Below are experts of layer 5 (counted from 0) of a mixture-of-experts language model. Rows are named router (the router's row for the expert), down (a neuron's output weights, with its number) and show model dimensions 0-127. Each number is 128 + 24 x the weight over its row's rms, rounded and kept within 0 to 255.
Before each expert's rows: "comes before" lists some tokens at least twice as common just after its tokens as in all text. This comes from a sample of Wikipedia text that the model never trained on. Tokens count by the router's weight.

# expert 55
comes before: "\n", ": ", "- ", "\n\n", "= ", "• "
router [118 145 147 106 152 121 144 123 161 131  50 108 161 101 102  94 140  93 120 151 141 154 144 123 134  97 116 134 124 102 142 100 130 113 140 108 137 107  90 153 119 113 130 102 161 154 113 175 109 115 142 128 129 151 128 140 166  97 134 158 119 155 156 114 116 127  96 128 132 117 136  90 118 142 108 137 130 146 147 179 103 142 111 170 119 146 120 141 159 169  63 116 160 145 107 147 136 139 108 155 139 112 108 165  90 159 128 102 135 130 118  95 149  82  90 117 111 136 115 127 115 113 100  79 152  92 172 111]
down0 [108 114 157 122 113 128 105 139 122 152 157 127 152 126 138 149 109 126 106 148 132  83 132 180 168  81 113 175  90 172 153 100 127 144 123 155 122 118 147 142 126 128 187 104 137 139 125 118 145 123 163  95 169 151 123 164 127 113 140 124 112 182  68 118  89 141 151 116 132 141 118 146 105 116 137 149 158 146 119 121 149 112 128 122 170 118 107 110 121  90 139 144 106 125 152  97 145 121 112 136 168 136 118 109  86 104 129 136 158 127 131 124 145 172 127  65 148 125 120 185 120 126 169 107 109 130 150 148]
down1 [108 102 100 125 141 111 100 122 136  84 111 149 109 118 117 144 146 148 120 146 109 149 154 106 153 135 120 127 152 161 132 124 121 154 118 163 111 128 136 119 130  97 145 164 159 157 109 130 203 130 162 130 137 114 137  74 104 139 142 137 100 149 111 120 159 126 142 120 110  92 112 152 151 142 127 170 134 150 169 120 143 165 148 171 140 105 118  85 138 119 138  88 107  92 159 152  64 172  97 135  94  96 144  96 106 129 142 121 105 117 150 164 115 104 139 152 161 121 103 171 143 129 123 139 120 115  84 108]
down2 [141 103 132 135 150  87 125 145 133 148 100 139 122  94 162 113 138 118 134 168 138 108 110 142 138 100 106 152 113 124 124 142 105 105 148 175 161 136 100 113 112 139 144 146 106 105 108 105  98 130 145 142 141 153 131 106 113 101 210 131  97 125 126 121  90 118 125 135  78  82 180 130 135 139 164 131 120  89 155 127 110 112 139 114 112 117 136 101 155 101 125 125 138 106 120 131 137 117 143 102 134 153 139 109  98 122 155 135 180 109 145 102 110 141 108 134 133 126 134  75 116 179 166 152 172 111  58 151]
down3 [119 124 144 121 134 146 117 189 127  95 153 143 102 162 104 147 137 163 129 129 117 148 132 123 100  99 146 153 167 152 106 136 115 153 121 167  78 112 104 110 119 190 163 122 122 123 144 148 141 112 132 120  64 120 203 130  73 113 158 141 127 139 150 119 149 152 134 108 113 118 108 138 123 139 107 127 101 141 110 104 142 144 114 144 144 130  64 135 120 150 104 105 134 124 147 124 116 107 116 125 191 160 117 133 153 151 101 127  99 123 107 134 109 127 103 128 129 152  96 158  84 162 117 136 162 136 113 156]
down4 [125 146 132 101  87 135 160 118 131 152 146 137 103 141 132 144 122 113 112  89 133 140  96  88 131 119 169 110 121 171 119 151 149 114 172  82 130 123 102 127  95 103 110 140  99 141  72 152  72 124 122 129 158 141 136 110 117 179 111 109 122 151 105 102 120 149 129 136 117 134 134 127 129 113 153 113 139 155 114 166  99 158 144  88 119  92 149 100 107 113 102 138 130 126 102 149 167 147 167 128 197  78 174 127 121 135 122  89 106 141 137 125 126 155  94 109 165 135 103 122 118 123 180 121 115 101 132 117]
down5 [159 143 150 110  82 112 105 139 105 129 161 171 147 129 131 130 135 156 118 128 144 139 121 151 103 156 166 155 129 130 119 111 189 147  94 123 102  96 134  99 141 121  99 112  97 120 119 101 101 140 141 131 139 111 158 116 141 116 117 131 116 123 119 105 141 138  79 111 112  95 126 184 114 109  86 146 137 154 129 139 160 119 119 107  90  99 103 141  91 112 136 157 173  61  93 142 112 111 134  98 133 130 124 126 136  88 153 124 121 128 133 101  98 148 114 143 137 116 129 142 123  79 149 194 175 131 125  86]
down6 [155 135 120 101 107 131 163 112 129 130 173 169 137 116 122 138 140  84 142 136 106 140 182 153 155 154 112 124 106 130 157 117 154 107 119 124 119  89 140 140 126 155  78 135 147 100 145 124 116  87 124 141  68 157 125 136 181 150 117 104 120 150 138 145  93 105 112 165  95 111 122 157 142 120 107  94 112 124 127 143 140 139 116 124 127 118 109 126  94 163  90 142 106 175  72 129 119 141  97  82 129  89 135 135 124 113 126 100 153 105  83 146 116 133 135 112  71  93 157 148 118  96 115 131  98 116 144 121]
down7 [141 140 132 132 128 131 106 124 168 140 113 131 136  86  69 152 180 112 131 138 124 170 134 140 114 164 148 149  98 122  91 127 121  99  96 144 163 142 144 135 124 104 134 169 173 108 107 136 137 145 103  88 112 118 125 112  94 129 140 118 134 139 136 151 107  95 141 116 151 163 136 153 143 153 152 138 126 150  69 139 127 100 145 126 130 141 153 102  98 136 139 123 125 135  80 173  88 173 150 107 126  99 137 104 130  98 127 127 139 124 147 141  92 153 154 183 124 143 150 111 135 122 176 160  96  64 120 130]
down8 [135  84 140 123 139 138 122 134 184 124  71 129 147 109 124 119 122 121 113 124 160 103  92 186 147 121 123 149 131 132 127 131 138 134 124 128 138 103 150 166 123 140 141  97 125  90 120 135  90 164 112  99 164 154  94 122 135 162 125 141 149 161  75 125 149  92 107 163 142 145 159 118 120  80 161 181  88 113 127 119 138 112 103 152  97 161 151 122 119 131 120 121 150 168 111 151 100 110 133 156 137 107 134 147 129 154 154 145 100 110 148  43 151 143 123 102 119 163 129 130 104 134 125  99 139 130 141 142]
down9 [112 128 106 163 164 138 163 118 131  93 112 121 121 186 137 136 127 108 154 134 156 146 105  99 147 137 106 136 135 157 154 147 219 124 136 133 140 105 102 164 109 119  63 126 128 109 125 116 126 101 194 129 135 122 121 132 160 120 145 102 105 100 141 147 120 123 170 154 119 147 120 133 112 112 116 123 120 122 130 115  85 138 157 160 124 189 129 141  99 130 144 151 115 117  67 121 148 115 121 143 143 172 111 138 127 161  87  99 158 133 153 113 149 170 146 135 115 126 157 118 131 147 117 104  97 130 122 118]
down10 [115 158  85 128 139 147 128  86 105 102  74 118 118 154 152 116 172 125 123 143 106 144 139 113 115 101 129 157 151  96 130 103 105 148 138 193 146 158  81  81 129 135 103 140 142 121 142 146 149 136 129 118 156 126 142 127  97  85 115 144  91 177 106 109 131  97 135 126 130 153 140 103 129 142 140 115 146 127 154 132 135 141 114 120 101 119 159 132 140  83 123 150 121  88 173 144  91 149 139 140 117 126  80 167 114  97 142 149 100 121 126 119 146  98 140 127 146 174 171 169 136 167 139 135 165 127 168 137]
down11 [ 98 108 143 121 137 141 141 125 119 125 154 152 112 129 138 171 115 116 102 118 167 158 154 114  85 104 169  99 167 131 105 142 130 116 149 119 162 154 122 111 106 150  95 181 130  78 140 109  94 121  84  93 122 138 143 157 104 176 117  95 163 122 148 116 171  72 120 121 119  90 140 181 137 116 125 124 127 113 140 136 111 127 137 141 107 130 100 102 105 120 175 144  87 161 130 153 142 124 162 110  87 156 124 136 137 152 141 123 139 132 118 129 124 119 174 138 139 147 179 153  98  94 115 152 112 116 149 135]
down12 [134  91 106 114 138 132 128 104 107 158 155  89 125  95 120 120 130 163 106 132  90 126 105 138 167 161 142  91 130 129  94 140 142 115 128 131 141  99 172 145 121 120  87 154  84  82 130 117 128 110 108 122 172 135 144 126 131  81 135 144  87 124 110 106 148 119  69 129 119 140 154 127 123 135 102 134 149 121  96 141 167 137  88 152 135 158 127 159 152 122 140 154 113  82 112 188 172 146 122 119  98 153 130  93 140 132 162 117 120 136 164  97 142 156  77 126 124 162 117 109 157 160 125 113 117 108 143  97]
down13 [142 106 148 158 133 106 136 109 128  84 133 121 118 184 134 141 134 137  99 127 175  93 155  84 143  29 127 127 114 138 110 137 179 115 115 124 140 119 124 170 165 134 122 141 139 163 146 168 144 106 129 136 137  93 125 149 126 109 155 100 142 143 159  90 146 122 120 147 162 115 117 162 116 144  93 148 131 106 138 124  96  82  99 141 126 156 146  96 135  93 109 123 125 138 121 152 126 142  99 115 175 142 131 105 133  96 134 116 126 136 175 109 114 129 123 105 136 164 112 124 114  84 115 130  90 118 128 166]
down14 [130 140 125 110 171 120 153 117 128 151 142 161 119 126  97 114 125  86 125 136 144 133 153 175 155 130 144 154 148 125 111 137 136  83 131 156 147 124 114 131  79  88  94 144  98  92 129 138 122 152 132 149 139 116 154 139  67 125 131  88  99 124 101 117 101 130 131 104 135 107 167 124 142 120 106 123 107 133  90 105 115 124 162 171 150 154 122 147  95  98 137 125 136 103 179 157 105 114 112 115 171 113 127 141 137  91 140 133 119 123  80 156  90 164 156 115 125 109 107 143 147 124 102 146 103 187  96 178]
down15 [139 140 140 146 125  94 113  76 117 136  92 159 157 192 134 137 116 114  99 134 111 102 160 123 165  87 129 153 139 110  78 157 124 121 140 143 107 103  98 141 132 124 138 118 118 156 116  98 124 106 108 103 132 110 126 126 114 111  79 132 145 170 111 102  96 116 139 116 156 152 142 133 156 142 130  93 119 136 147 116 138 126 136 101 191 117 115 154 119 120 123 135 122 177 127 154 163 137 143 145 126 146 151 154 135 155 104 127 111 101 118 172  63 147  94 168 130 108 136 129 105  88 146 149  76 164 147 146]
down16 [114 142 148 176 129 105 148 155 122 103  97 133 146 134  95 149 141 136 108 137 124 129 117 135 118 128 103 167 103 152  85 113 121 102 132 137 171 150 166 154  71 143 109  74  71 113 135 147 193 102 136 146 107 114 110 143 119 103 142  72 150 149 111 151 150 153 124 149 126 138 164 137 114 106 123 139 126 124 167 132 112 144 163  88 129 129 179 132 121 121 121 148 162 125 107 142 138 102 104 153 149 115 160 115 119 111 107 113 142 152 151 103 109 154 129 104  81  92 146 136 113 154 128 184 150 126 120 141]

# expert 7
comes before: "and ", ", ", "201", "he ", "in ", "202"
router [100 144 142  71 153  92 152 117 149  99 130  96 128 155 116 103 149 125 126 176 175 114 144 112 175 101 125  84 127 128 121 121 167 116 158 119 142 137 116 115 140 110 142 102 136 127 106 145 103  83 125 181 106 123  97 140 128 117  76 157 144 152 162 118 102 120  93 184 107 109 117 111 118 143 126 155 131 119 147 137  67 130 100 128 133 146 158 105 144 133 106 113 133 170  93 106 185 140 116 127 142 119 126 115 125 164 120 164 113 130 111 102 135 138 128 137  86 152 122 151  96 121 117 126 109 133 171 159]
down0 [155 108 120  96 102 161 165 103 166 141 143 120 144 162 149 140 128 120 112 130 156 109 114  97 133 115 106 154 152  91 126 154 125 101 172 155 158 123 136 118 183 124 160  82  96 136 129 151 115 163 199 125 133 107 145 146 135 173 103 130 105 146 136 127 155 134 141 139 126 164 132  97 165 126 117  98 142  89 124  96  93 131 110 115 118 138 119 125 110 119 141  99 149 136  97  89  99 135 136 170 132 127 143  88 159 119 124 105 145  91 142 145 132 144 145 156  72 170 110 157 146 127 133 144 114 116 177 113]
down1 [151 119  98 112  86 165 161 190 118 140  81 142 110 147 152 112 124 177 158 158 111 117 105  94  91 133 143 116 135 130 136 112 149 105 100 135 118 128 147 124 126 114 138 158 139 111  99  97 155 132  91 148 155 126 130 110  97 178 126 143 104 126 138 174 141 122 109 114 154 124 119  76 113 111  78 115 128 159 126  86 118 143 118 121 108 131 151 178 167 141 123 126 142 110 166 117 116 137 143 104 111 116 119 148 102 175 122  96 128 113 133 103 136 160 112 114 111  99  74 116 151 150 156  93  92 144 119 106]
down2 [143 120 140 110 137 175 109 121 110 140 126 175 148 135 144 109  97 148  84 110 151  85  96 163 163 129 119  76 147 139 154 135 160  91 132 161 124 111 155 105 109  94 133  86 144 153 111  80 155  97 127 111 103 140 122 136 128 154 111 160 109 127  81  92 148 139 103 140  81 177 169 134 162 111 148 128 112 114  98 112 128 100 136 162 116 140 131 169 151 147 131 162 154 139  92 155 117 119  97 146 103 129 141 126 106 128  88 135 143 132 151 103 161 130  93 138 145 122 158 139 109 128 143 165 146 150 143 120]
down3 [125 139  95 107 109 123 143  95 105 133 156 142 121 171 137 161 175 123 131 119 128 159 140 105 143 128 117 145 111 180 143 133 148 135 153 136  90 114 102 121 116 121 162 118 107 103  83 116 142 134 173 120 131 151  92 135 137 138 135 159 110 187 173 103 104  98 141 121  84 102 179 193 149 128 120 177 128 124 144 107 157 128 130 136  92 104 106 120 136 120 101 144 114 138 159 131 145 143 122 103 149 103 146 146 136 185 159 109 125  86 128 102 146 124 130 115  86 129 119 173 154 128 136  97 122 129 133 163]
down4 [118 112 118 101 166 104 117  92 142 128  95 118 134 138 119 111 115 146  93  94 137 112 108 135 108 127  90 147 143 127 146 144 126 131 127 134  98 123 131  97 102 133 165 115 127 146 142 169 156 150 136 180 136 125 151 145 167 133 115 123 112 154 122 142 125 117 137 110 143 108 164 131 102 163 132  99 108  86 136 144 141 103 151  88 118 122  71 162 161 155 181  90 146  79 135 110 131 119 138 186 128 178 155  84 101 153 102 116 103 142 111 137 125 110 104 111 139 108 110  97 104 186 113 105 100 121  95 145]
down5 [122 118 138 117  96 180 140 130 133 131 125 150  87 177 162 161 118 154 155 136 113  93 120 102 108 160 131 103  70 131 116  95 139 123 110 117 134 149 122 115 207 109  97 139 129 112 143 127 145 159 114 124 141 110 153  86 100 149 163 107 154 123 131 121 107 146 110 149  84 130 134 186 131 167 139 103 151 134 125  94 106 101 126 146 105 121 146 140 136 114 141  87 138 115 171 162 104 149 145 153 146 146 138 111 129  92 127 119 142 100 146 123  98 134 147 145 189  93 109 142 148 150 154 148 136 150 102 141]
down6 [125 185  94 166 128 102 128 159 104 149 124 137 122 130 126 155 132  96 150 134  96 150  98 135  99 154  81 157 153  86  92 122 132 143 102 107 160 128 148 142  81 146 126  91 108 130 170 121 131 138 111 132 148 120 159  99 100 114 141 137 131 136 131 122 132 102 165 126 142 146 126 141  88 190 128 103 136 163 149 113 142 126 144 117 193 115 147 132 137 123 136 137 125 144  88  89  72 111 170 167 116 117 105 128 127 143 126 133 113  79 128 164 101 103 150 114 138 111 114 139 101 166 132 149 126 153  94 131]
down7 [108 162  90 161 143 138 150 123 100 150 119 111  83 148 109  81 111 150  91 132 101 126 140 116 131 109 105 167  79 133 120 149 133 118 110 130  93 147 106 114 132 131 105 135 154 168  98 132 132 119 111 127  93 159 167 118 135 106  85 143  87  86 173  79 138 136 134  92 107 152 101 142 130 147 116 154 186  85 111 116 143 143 150  96 131 122 118 110  68 121 118 156 119  88 115 120 154 105 128 102 158 130 156  98 143 133 146 142 127 127 137 136 110 130 129 175 133 126 110 134 142 151 153 153 155 134 137  82]
down8 [143 140  83 123 130 133 117 136 110  97 101 148 170 119 143 105 136 144 168 125 126 124 144 135 136 110 117 118 141 113 142 107  90  76 120 127 148  71 119 118 112 113 119  96  60 123  91 126 120 177 151 131 165 157 103 118 158 103 146 100 129 116 139 131 151 113  84 128  85 137 131  82 136  97 139 142 105 131 140 140  97 128 106 170 129 133 145 176 122 103 148 114 112  70  79 104 102 153 133 145  83 111 126 150 156 129 133  91 135 134 136 105 139 118 137  83  75 107 138 132 140 132 124 165 119 122 126 139]
down9 [149  88 110 151 122 144  86 126 158 150 164 169 115 124 115  95 110  93 100 137 107 125 118 105 113 153 147 112 138  69  65 145 121 136 151 133 132 129 124 125 152 142  87 136 140 105 148 107 162 157 171 117 151  81 152 178 147  92 124 103  96  88 108 122 135 144 148 138 128  89 133  91 140 122 113 113  88 134 130 139 106 152  95 131 114 140 110 160 134 170 139 153 155 101 115  93 123 119 138 135 132 108  91 171 132 171 120  93 132 144 129 100 135 134  73 133  97 101 123 110 124 149 118 127 132 154 131 110]
down10 [123 135  79 170 163 141  95 159  95 153  86 122 123 171 111 137 123 144 115 124 126 143  98 120 123 110 106 131 121 137 130 104  93 130 134  99 141 181 121 154 121 184 119 153 167 110 136 153 115 129 124 150  92 177 115 158 108 127 115 123 125 101  94 113 145 169 143 130 123 164 124 107 176 123 149 155 149 113 135 118 162 132 119 116 162 151 125  60 141 148 152 136 137 102 146 105 102 130  97 127 120 106 150 125 131 156 104 146 115 104 103 106 136 125 148  84 169 124 152 101 110 169  87 120 158 136 128 164]
down11 [117 169 170 145 139 144 162 118  98 107 171 150 106 134 149 123 139 149 151  83 149  95 165 113 116 137 140 171 102 145 128 118 167 147 121 158 144  97  91 121 125 138 170 126 122 116 168  93 126  89 104 154 133 140 139 114 144 128 157 137 217 116 137 109 106 140 150 147 131 113 113 131 136 157 107 147 130  86 129 117 126 143 121 132 131 151 164 108 119 144 180 166 148 149 142 156 123 169 133 134  85  95 126 113 117  96 140 146 112 105  72 136 159 128 138 140  92 142 151 172 129 129 120 137 112 141 116 124]
down12 [117 126 116 169 159 109 163 126 164 146 139 111 121 124 104  99 101 129 160 151 131 175 103 141 124 136 113 153 145 121 138 152 144 156 101  75 152 146  97 112  61 179 143 132 113  87 119 109 136 147 119 147 141 128 140 136 106 145 117 139 101 106 132 114 158 152 163 116 159 115 112 128 142 140 162 125 122 139 159 107 118 117 132 131 167 163 100 158 146 124 120 115 132 169  68  96  79  74 129 136  90 110 116 163 133 138 138  91 135  90 114 150 119 137 124 147 126 123 138 129  93 119 142  74  99  93 129 121]
down13 [160 115 167 120  72 118  93 115 112 128 143 109 134 113 143  94 123 147 122  79 120 113 123 133 117  69 130 178  74 112 127 131 142 154 192 122 129 102 114 128 124 146 146  99 140 162 161 150 119 142 108 142 121 137 119  99 116 138 134 134 173 122 156 108 109  98 107  92  72  99 134 162 128 135 141 128 147 122 142 145 127  97 146 151 136  75 140 140 149  93 147 143 159  83  95 123 177 154 140 160 127 105 136 101 109 104 154 139 134 135 163 113 125  88 107 138 153 153 148 161 133 119 119 137 138 109 101 134]
down14 [139 139 127 123 125 133 124 121 153  81 106 135 145  89  78 122 114 165 142 148 157  94 157  90 153 128 128 132 118  98 109 161 112 157 174 150 122 163 113 116 163 170 133 132 167 126 113  96 142 159 150 110  98 150 157 125 150 112 131 110  83 132 150 168 133 177 143 146 125 160 119 126  88 126 118 105 143 100 133 124 153 145 111  96 127 111 111 138  70 132 137 137  97 112 150 119 164 130 164 143 146  85 117  89 150 154 169 143 149 100 135 110 139 119 135  81 129 103 164 164 141 136 116 133 115 176 139 125]
down15 [104 151 121  96 117 141 107 125 124 124 142 125  89 142 184 114 130 143 130 119 116 125 152 127 151 131 107 114  92 133 113 175  92 183 116 153 131 130 140 150 156 109  79 134 112  75 144 130 116 136 142 134 140 120 158 123 119 153 106 154 186 121 138 141 139  98  97  91 153 164 146 112 129 141 127 131  93 121 115 105  84 120 141  97 114 163  81  76 111 174 177 135  91 118 126 105 124 111 152 130 104 106 130 105 136 149 163  85 116 117 138 158 182 146 108 124 150 148 120 148 118 105 124 108 123 118 170 133]
down16 [ 98 116 124 164 137 132 129 166 163 114 102 139 117 135 124 102 116 143 112 121 111 116  99 117 109 114  96  94 121 127 129  96 127 128 128 108  96 135 114 155  71 125 157 119 168  91 135  65  78 103 111 145 128  97 129 141 122  87  88 135 134 104 138 151 129 165 138 168 165 181 153 136 111 159 121 145 113  69  89 161 122 108 169 135 158 119 112 158 129 158 126 137 107 138 128 128 162  94 156 123 131 166 130 113 161 154 137 161 115 122 105 111 164 159 146 153 116 109 112  96 117 144 121 146 113  99 107 125]

# expert 16
comes before: "of ", "was ", "'", "ation ", "for ", "is "
router [101 125 148 113 120  57 100 107 155 145  86 123 155 145  91 116 135  87 130 151 121 156 142 157 144 103 111 123 100  98 110 120 135 126 126 135 160 117  62 131 114 152 174 119 149 117 107 139 107 104 148 127 114 146 118 148 177 103 107 132 143 171 113  71 112 131 127 126 138  84 102 107 125 123  97 129 128 154 150 145 109 102  86 139 165 122 156 130 123 151 107 118 137 134 110 124 165 119  93 140 160 128  98 145  89 107  73 168 148 142 115 134 121 106 119 108  98 146 160 118 112 133 120 146 104  92 130 162]
down0 [116 119 118 103 156 107 137 148 158 168  86 131 113 135 144  99 140 156 140 122 131 134 171 107 115 146 121 145 136 173 171  95 138 122 157 160  76 116 118 164  92  89 128  81  99 199  90 152 102 119 117 124 142  97 105  94 129 142 114 138 160  83 152 140  86 110 107 168 116  94 123 132 130 115 126 148 144 147  76 140 110 122 133 132 129 125 130 135 153 128  97 158 140 156 122 157 144 126 101 109 158 160 134  82 100 129 108 132 116 120 136 124 144 100 118 145 132  91 111 143 123 111 100 122  88 162 153 115]
down1 [118 103 122 175  90 154 128 107 138 147 128 111 135  99  98 162 122 126  72 142 139 147 127  94 126 129 140 119 143 173 146 108 120 149 127 100 125 124 114  79 157 155 134 138 134 158 123 164 127 116 114 124 115 139 108 100 159 117 137 126 126  98 151 165 116 149  87 120 127  99  74  99 120 137  84 100 100 120 152 124 140 100 134  89 145 126 132 143 130 103 123 157  82 182 126 120 158 153 148  91 113 123  76 100 145 124 191 144 151 105 151 161 162 125 169  76 133 115 140 130 103 137 119 121 114 112 105 133]
down2 [121  94 120 136 174 137 131 163 163  84 123  89  79 146  53 143 142 124  79  98 133 116 122 130 128 127 128 124 111 129 113 133 119 169 129 156 127 139 117 171 104 148 151 153 159 142 125 111  90  99 130 138  64 159 128 126 126 140 163 125 117 163 108  82 142 147 174 128 150 179 129 125 132 134 134  86 140 111 137 136 109 139 121 138 122 130 132 127  82 104  87 117 143 134 132 105 123 134  85 119 113 113 113 144 158 122 130 148 123 109 116 134 126  78 122  98 105 183 165  97 106 131 127 149 125 108 114 150]
down3 [175 108 170 129 145 143 156  95 125 136 115 149 149  83 129 111 143 128 102 108 134 147 104 102 145  99 108 117 169 111 143 125 158 121 107 115 136 123 173 106 127  91 104 107 125 139 117 108 122 145 128 181 135  87 100 122 122 153 135 116 155 123 146 101 126 144  74 113 119 119 135 119  89  95 155 136 149 113 208 112 115 172 106 148  85 137 154 161 110 123 139 136 123 127 129 103 166  84 124  96 144 149 111 114 141 100 169 148 138 161 126 133 177 166 149 131 146 139 116 110 118 138 127  87 137 154 101 110]
down4 [145 113 150 149 131 121 149 119 127 130 140 124  82 158 131 151 122 118 132 137 114 143  83 132  97 139 160 139 143 144 126 147 124 141 138 179 122  84 146 121 155 107 108 150 129 155 147 118 138  87 147 129 177 118 129 140 150 162 105 115 174  78 119 147  84 100 172 134 108  96  76 136 141  72 115 146 126 124 176 144 119 160 170 158 107  85 173 152 128 121 118 108 103 114 170 160 145 172 143 132 134 127 166 118 163 127 107 151 141 144 139 119 127 142 126 140 132 129 122 150 156 126  97 135 108 175 141  96]
down5 [123 133 113 112 132 128 128  88 107 135 123 125 137 151 123 108 102 106 118 109 116 119 126 164 122 130 104 146 109 128 128  93 136 144  85 148 204 131 106 162 149  95 187 153 161 136 155 104 140 138 141 109 135 139 129 129 167 130 145 129 150 136  90 115 193 160 132 110 122 130 142 119 117 134 145 100  88 165 122 125 104 136  88 103 108 128 157 132 150 148 142 119 140 138 105 200 116 108  93 129  94 140 156 131  86 113 135 153 129 143 151 157 169  90 130 121 107 164 156 105 128 112 155 169 110  80 145 139]
down6 [128  94 111 146 175 175 140 123 170 100  96 154 106 132 123 107 144 165 125 137 106 151 144 162 165  86 144 169 131  88 104 106 146 118 156 152 141 129 101 149 140 149 140 131 139 161 151 110 148 133 133  92 114 150 143  87 164 115 151 108 164 137 124 121 130 152 122 117 192 132  91 135  94 197 119  98 134 100  98 152 119 117  83 181 144  95 140 136 116 159 148 131 133 104 102  88 151 137 150 157 100 165 132 112 132 116 123 131 148 130 127 117 114 142 150 111 113 103 125 107 118 126 124 169 139 134 122 115]
down7 [127 139 177 128  90 128 120 115 122  67 126 159 151 130 111 129 122 105 111 174 138 110 150 145 151 149 131 130 167 140 140 110 137 100 168 119 138 140 121 110 131  92 103 101 145 180 108 106 148 192 110 148  65 116  98 121  96 162 155  83 130 111 152 138 120 160 120 175 120 130 144 115 102 136 169 132 104 153 149  89  94 123 126 131 149 111 173  91 137 137 141 165 139 121 149 155 113 160 123 134 126 105 123 105 128 144 114 102 152 171 126 168 162 112 124 122  75 130 132 126 139 119 136 115 131 153 128 122]
down8 [ 88 167 137  92 109 111 132  98 130 157  87 124 144 145 124 136 143 124 156 131 122 109 118 113 103 117 119 127 116 111 124 120 139 151 141 139 121 121 106 121  60  95 135 100 136 130 164 141 156 143 156 134 135 121  60 144 114  68 158 119 146 159 107 116 124 119 152 121 116 113 117 130 104 113 118 115 125 145  84 123 101 136 138 101 145 139 154  97 159 176 109 129 122 150 143  98 117 149 145 160 101 132 129 110 140 102 145 152 116  95 204 111 157  96  88 113 132 126 200 156 139 127 108 150 125 118 113 170]
down9 [124 116 132 100 121 154  92 115 118 113 156 149  94 153 114 121 111 107 116 103  99  86 125 106 133 160  83  95 120 146 103 110  81 129  97 140 125 134 147 125 159 136 103 129 139 109 114 133 146 162 136 136 113 110 188 114 112 180 139 156 153  83 163 133 122 126 109 113 168 153 119  95 130 161 158 136 114 118  90 113 135 120 146 123 147 147  99  78  67 126 152 136 161 102 115 122 134 125  75 100 103 125 126  83 146 143 139  79 116 119 123 152  98 114 149 141 154 117 150 169  99 149 143 132  90 109 132 115]
down10 [119 172 133 169 135 139 105 153 117 118 145 157 114 118 128 152 129 130 139 102  97 101 115 128 114 138 176 176 119 151 101  98 129 117 147 159 136 129  98  98  82 149 108 126 140 116 172 137 141 155 139 101 101 122 123 108 127 124 145  69 125 115 143 165 110 144 153 156 200 119 103 133 154 178 135 119 121 108 108 103 148  72  98 104 157 126 148 111 106 173 138 152 125  85 167 118 106 135  99 102 106 120 154 126 151  96 100 104 124 115 153 137 124 135 116  76 139  96 139 113 123 108 143 140 129 119 125  94]
down11 [114  98 163 154  96 162 107 122 107 153  92  72 162 112 156 111 156 109 149  99 125 137 137 166 138 151 111 127 115 132 124 154 127 106 166 146 112 144 130 111 140 147 125 121 127 123 131 133 140 141 137 109 115 107 132 170 145 125 138 143 184 147  87 151 126 121 156 109 120 153 149 101 122  90 111 132 174 164 105  94 139 128 126 126 155  98  68 115 150 107 141 105 113 127 155 116 159 129  95 106 135 140 140 136 181 120 140 202 132 130 128 121 143 176 138 135  98 198 138 112 155 148 117 124  99 149 112 117]
down12 [179 149 130 123 163 133 127 118 140 162 124 133 120 102 123 171 147 137 121 112 160 138 125 121 189 110 133 135 135 150  98  88 145 152 159  86 115 153 155 139 131 152 164 129 129 136 131 124 131 148 119 113 178 118 118 111 142 127 103 150 114 156 119 155 132  93 133 171 155 139 139 114  99 142  90 169  90 178 143 150 111 140 130 140 149 157 115 108 157 116  70 138 149  92 155  94 142 123 165 129  87 112  74 155 181 117 146 136 115 143 117 150 133 134 136 120 124 120  91 105 116 154 164 111 116 152 121 174]
down13 [102 120 115 144 123 152 117 116 147 146 118 131 139 144 104 139 130 102 147 115 105 161 114 140 115 113 143 178  99 108 133  90 142 116  89 137 151 122 150 143  97 130  96  76 134 109 178 117  89 109 112  94 119 178 104  83 161 104 113 158 129  95 153 115 167 133 145 130 168 127 144 129 144 161 124 127 131 131 130 108 137 151 144  87 145 124 126 105 144 120 126 128 137 161  89 105  98 118 125 159 101 156 141 100  72  80 104  94 122 150 119 100  86 134 121 144 139 131 132 107 187 122  90 137 144 100 164  96]
down14 [190 129 127  98 133 130 112 125 112 107 140 166 152 144 115  84 191 139 124 137  96 116 156 171 154 107  73  78 124 130 132 134 150 115  85 106 129  96  98 129 138 131 120  72 155 168  78  99 115 112 134 135 156  80 137 119 146 163 124 133 105 177 104 101 125  95 128 125 134 142 136 141 155 125 122 116 114 147 116 107 114 151  86 107 134 129 158 113 177 142 150 104 129 140 152 126 138 112 137 115 133 118 147 130 104 184 127 154 168 134 131 139  93 127 121 142  96 153 138 144 163 120 116 116 109 150 139 138]
down15 [115 135  90 112 101 111 125 128 118  86 133 127 133 132 120 115 146  99 127 157  83 142 118 106 129 137 109 142 143 123 176 130 123 128 127 152 119 107 107 176 160 153 196 115 119 174 145 122 187 101 190 107 146 117 145 137 131 118  67 114 135 134  79 151 140 144 154 104 152 195 109 111 124 126 129 124 112 159 163 158 120 124 129  88 138  69 123 132 131 114 120 133 137 112 127 137 145 157 138 115  95 128 147  99 105 128 126 130 133 123 116 130  79 133 135  78 138  99 122 125 112 126 113 125 106 113 134  76]
down16 [105 104 112 106 133 116 106 159 164 175 112 135 133 121 122 168 130 124 142 120 120 113 120 112 124 149 102 141 165 127 144 115 115 120 111 132 183 107 119 169  98 159 143 114 133  78 145 143 138 137 114 161 131 124 148 126 186 144 120 154 105 151 109 130 119 128  70 151 137 100 109  82 171  88 143 134 109 161 103 140 132  87 159  69 105 104  96 100 131 133 138 147 161 127 138 156  84  92 130 111 131 129 137  95 123 157  99 133 126 155  76 137 113 133 101  88 124 119 140 138 133  85 111 111  89 139 144 123]